Experts of a small language model: width 128, 270M tokens.
Below are experts of layer 7 (counted from 0) of a mixture-of-experts language model. Rows are named router (the router's row for the expert) and show model dimensions 0-127. Each number is 50 + 12 x the weight over its row's rms, rounded and kept within 0 to 99.
After each expert's rows: a language model's description of what the expert responds to. This comes from a sample of Wikipedia text that the model never trained on.

# expert 29
router:41 44 56 44 63 41 48 46 45 49 61 45 30 67 57 78 55 56 42 61 51 76 31 40 20 63 65 51 35 44 46 46 49 45 45 47 64 48 29 54 24 41 43 15 40 42 54 50 44 60 60 64 55 57 30 39 62 44 62 34 52 66 38 55 52 50 66 42 44 58 53 47 60 67 44 65 52 30 47 60 62 44 38 62 80 46 61 43 47 26 52 55 51 55 61 63 45 60 73 62 45 58 25 51 58 53 63 39 39 58 64 52 48 46 45 46 46 41 59 62 47 63 26 58 38 30 50 33
It responds to: Media work nouns. Nouns for creative works and their reception, such as film, series, album, song, role, Award, plus app in appreciated.

# expert 8
router:31 50 57 49 53 32 52 43 40 63 47 36 65 61 41 44 52 24 32 31 43 65 56 49 61 54 50 38 61 62 50 46 53 44 39 52 74 67 42 58 50 70 41 49 52 56 56 53 51 57 62 56 22 40 70 38 56 73 30 66 44 56 43 54 48 74 30 53 58 65 70 40 55 26 67 52 30 41 25 55 50 32 37 59 46 63 36 54 48 54 48 62 43 35 70 39 57 51 46 49 63 55 64 34 47 29 47 53 42 52 48 50 48 35 41 67 72 78 66 51 49 64 68 49 45 47 54 52
It responds to: Personal first names. Common English given names and name endings in people lists and credits, such as John, George, Patricia, plus commas after names or places.

# expert 58
router:50 51 51 56 48 30 61 65 39 65 44 54 65 45 62 32 53 50 60 28 59 52 35 51 44 60 54 51 45 34 49 60 36 62 53 61 37 55 59 48 46 67 57 65 37 62 60 48 48 57 67 36 30 55 34 43 67 73 50 41 61 66 41 42 49 65 47 48 43 62 22 42 66 72 38 44 33 57 28 66 71 24 42 42 66 57 48 54 66 38 25 54 47 57 42 54 52 58 78 60 53 74 51 68 54 34 42 45 50 47 63 52 58 41 59 43 58 47 47 47 45 29 39 70 27 34 55 47
It responds to: Awards and credits phrasing. Function words and title words in awards, film and publication text, such as Best, Nominated, for (Academy Award for), ISBN, titled.

# expert 56
router:60 42 65 59 39 42 58 43 68 73 60 42 51 36 54 40 61 62 55 55 35 51 45 46 44 45 34 40 32 74 46 45 55 40 39 61 59 53 45 40 73 35 51 42 59 61 59 31 70 43 63 55 39 67 43 66 54 59 53 63 44 39 61 54 59 55 53 37 57 47 40 50 62 36 64 50 77 29 55 55 35 78 59 57 51 59 40 64 55 58 60 47 54 67 58 55 43 28 55 58 31 45 64 44 55 54 38 51 56 41 67 29 56 56 46 58 50 50 68 31 62 62 54 27 75 84 58 32
It responds to: Descriptive biology prose. Word-initial letters and short words in species and anatomy descriptions, such as j(uvenile), f(ringes), d(orsal), has, plus table-cell spaces.

# expert 62
router:53 62 41 60 51 37 61 51 60 51 45 58 48 48 63 54 44 51 55 65 53 56 53 54 80 31 51 28 68 34 46 58 43 39 37 49 43 36 54 62 59 75 55 58 44 45 36 45 54 55 55 26 48 66 49 58 57 51 36 50 63 57 30 50 70 52 37 55 35 64 55 42 51 55 39 62 38 79 75 41 50 38 60 29 39 30 46 43 39 65 46 75 75 63 65 41 60 59 66 49 46 61 50 43 45 52 52 62 66 30 39 43 46 60 79 65 46 62 48 55 26 41 36 53 54 38 54 27
It responds to: Sports season text. Words and numbers in association football and other sports articles and tables, such as League, football, Cup, team, played, season years, and goal tallies.

# expert 1
router:43 55 44 36 74 43 30 49 52 46 48 61 63 59 34 50 60 62 42 50 57 58 55 63 47 44 49 56 58 49 35 60 45 57 66 51 63 58 75 34 36 82 47 37 53 54 53 42 50 53 34 44 17 42 68 35 54 61 48 59 51 32 65 67 29 38 24 63 67 62 57 42 67 29 41 47 37 38 42 52 50 52 56 36 29 49 51 57 59 46 60 76 60 70 41 44 59 55 41 54 46 58 32 39 27 41 38 20 64 63 33 46 41 32 54 46 48 58 41 49 55 50 65 37 49 43 48 52
It responds to: Name-final suffixes and adjectives. Word-final suffixes closing proper names (Idim-ion, Ash-ken-azi, Escal-ier) and capitalized modifiers in institution names such as Royal, Liberal, General.

# expert 23
router:40 60 46 39 53 46 53 52 59 44 58 53 85 53 42 63 56 34 52 35 67 59 53 60 65 26 49 34 60 51 58 43 46 43 64 54 41 27 64 52 32 79 67 51 25 31 40 53 44 61 52 38 47 57 55 42 59 44 42 66 74 60 41 70 58 44 35 54 63 70 63 46 52 43 45 52 39 74 46 45 47 54 51 37 34 35 75 57 51 46 55 81 50 62 53 51 53 64 52 54 52 59 33 43 56 45 36 65 55 43 39 43 36 49 58 56 57 48 29 39 30 50 63 60 48 24 50 27
It responds to: Institution name parts. Words inside proper names of teams, schools, places and bodies, especially State, League, County, University, City, as in Oregon State, Baltimore Ravens.

# expert 46
router:49 44 52 58 56 31 56 68 37 45 45 51 55 31 63 47 37 55 64 36 68 46 41 53 57 49 37 59 66 25 29 31 46 51 35 49 31 66 49 48 58 71 62 56 33 55 60 43 47 56 65 38 46 59 63 62 58 45 38 43 54 55 47 69 39 53 53 31 41 29 43 49 62 48 48 51 42 76 65 67 51 37 51 37 51 39 69 57 62 48 41 54 74 67 54 55 68 45 52 46 44 51 22 64 30 49 36 63 57 56 39 74 64 52 51 42 45 67 63 36 35 20 48 49 49 48 47 22
It responds to: Sports tables and word endings. Numbers and bars in sports and career tables, plus final word pieces in sport or event names such as Pok(er), Roll(er), Track and Field.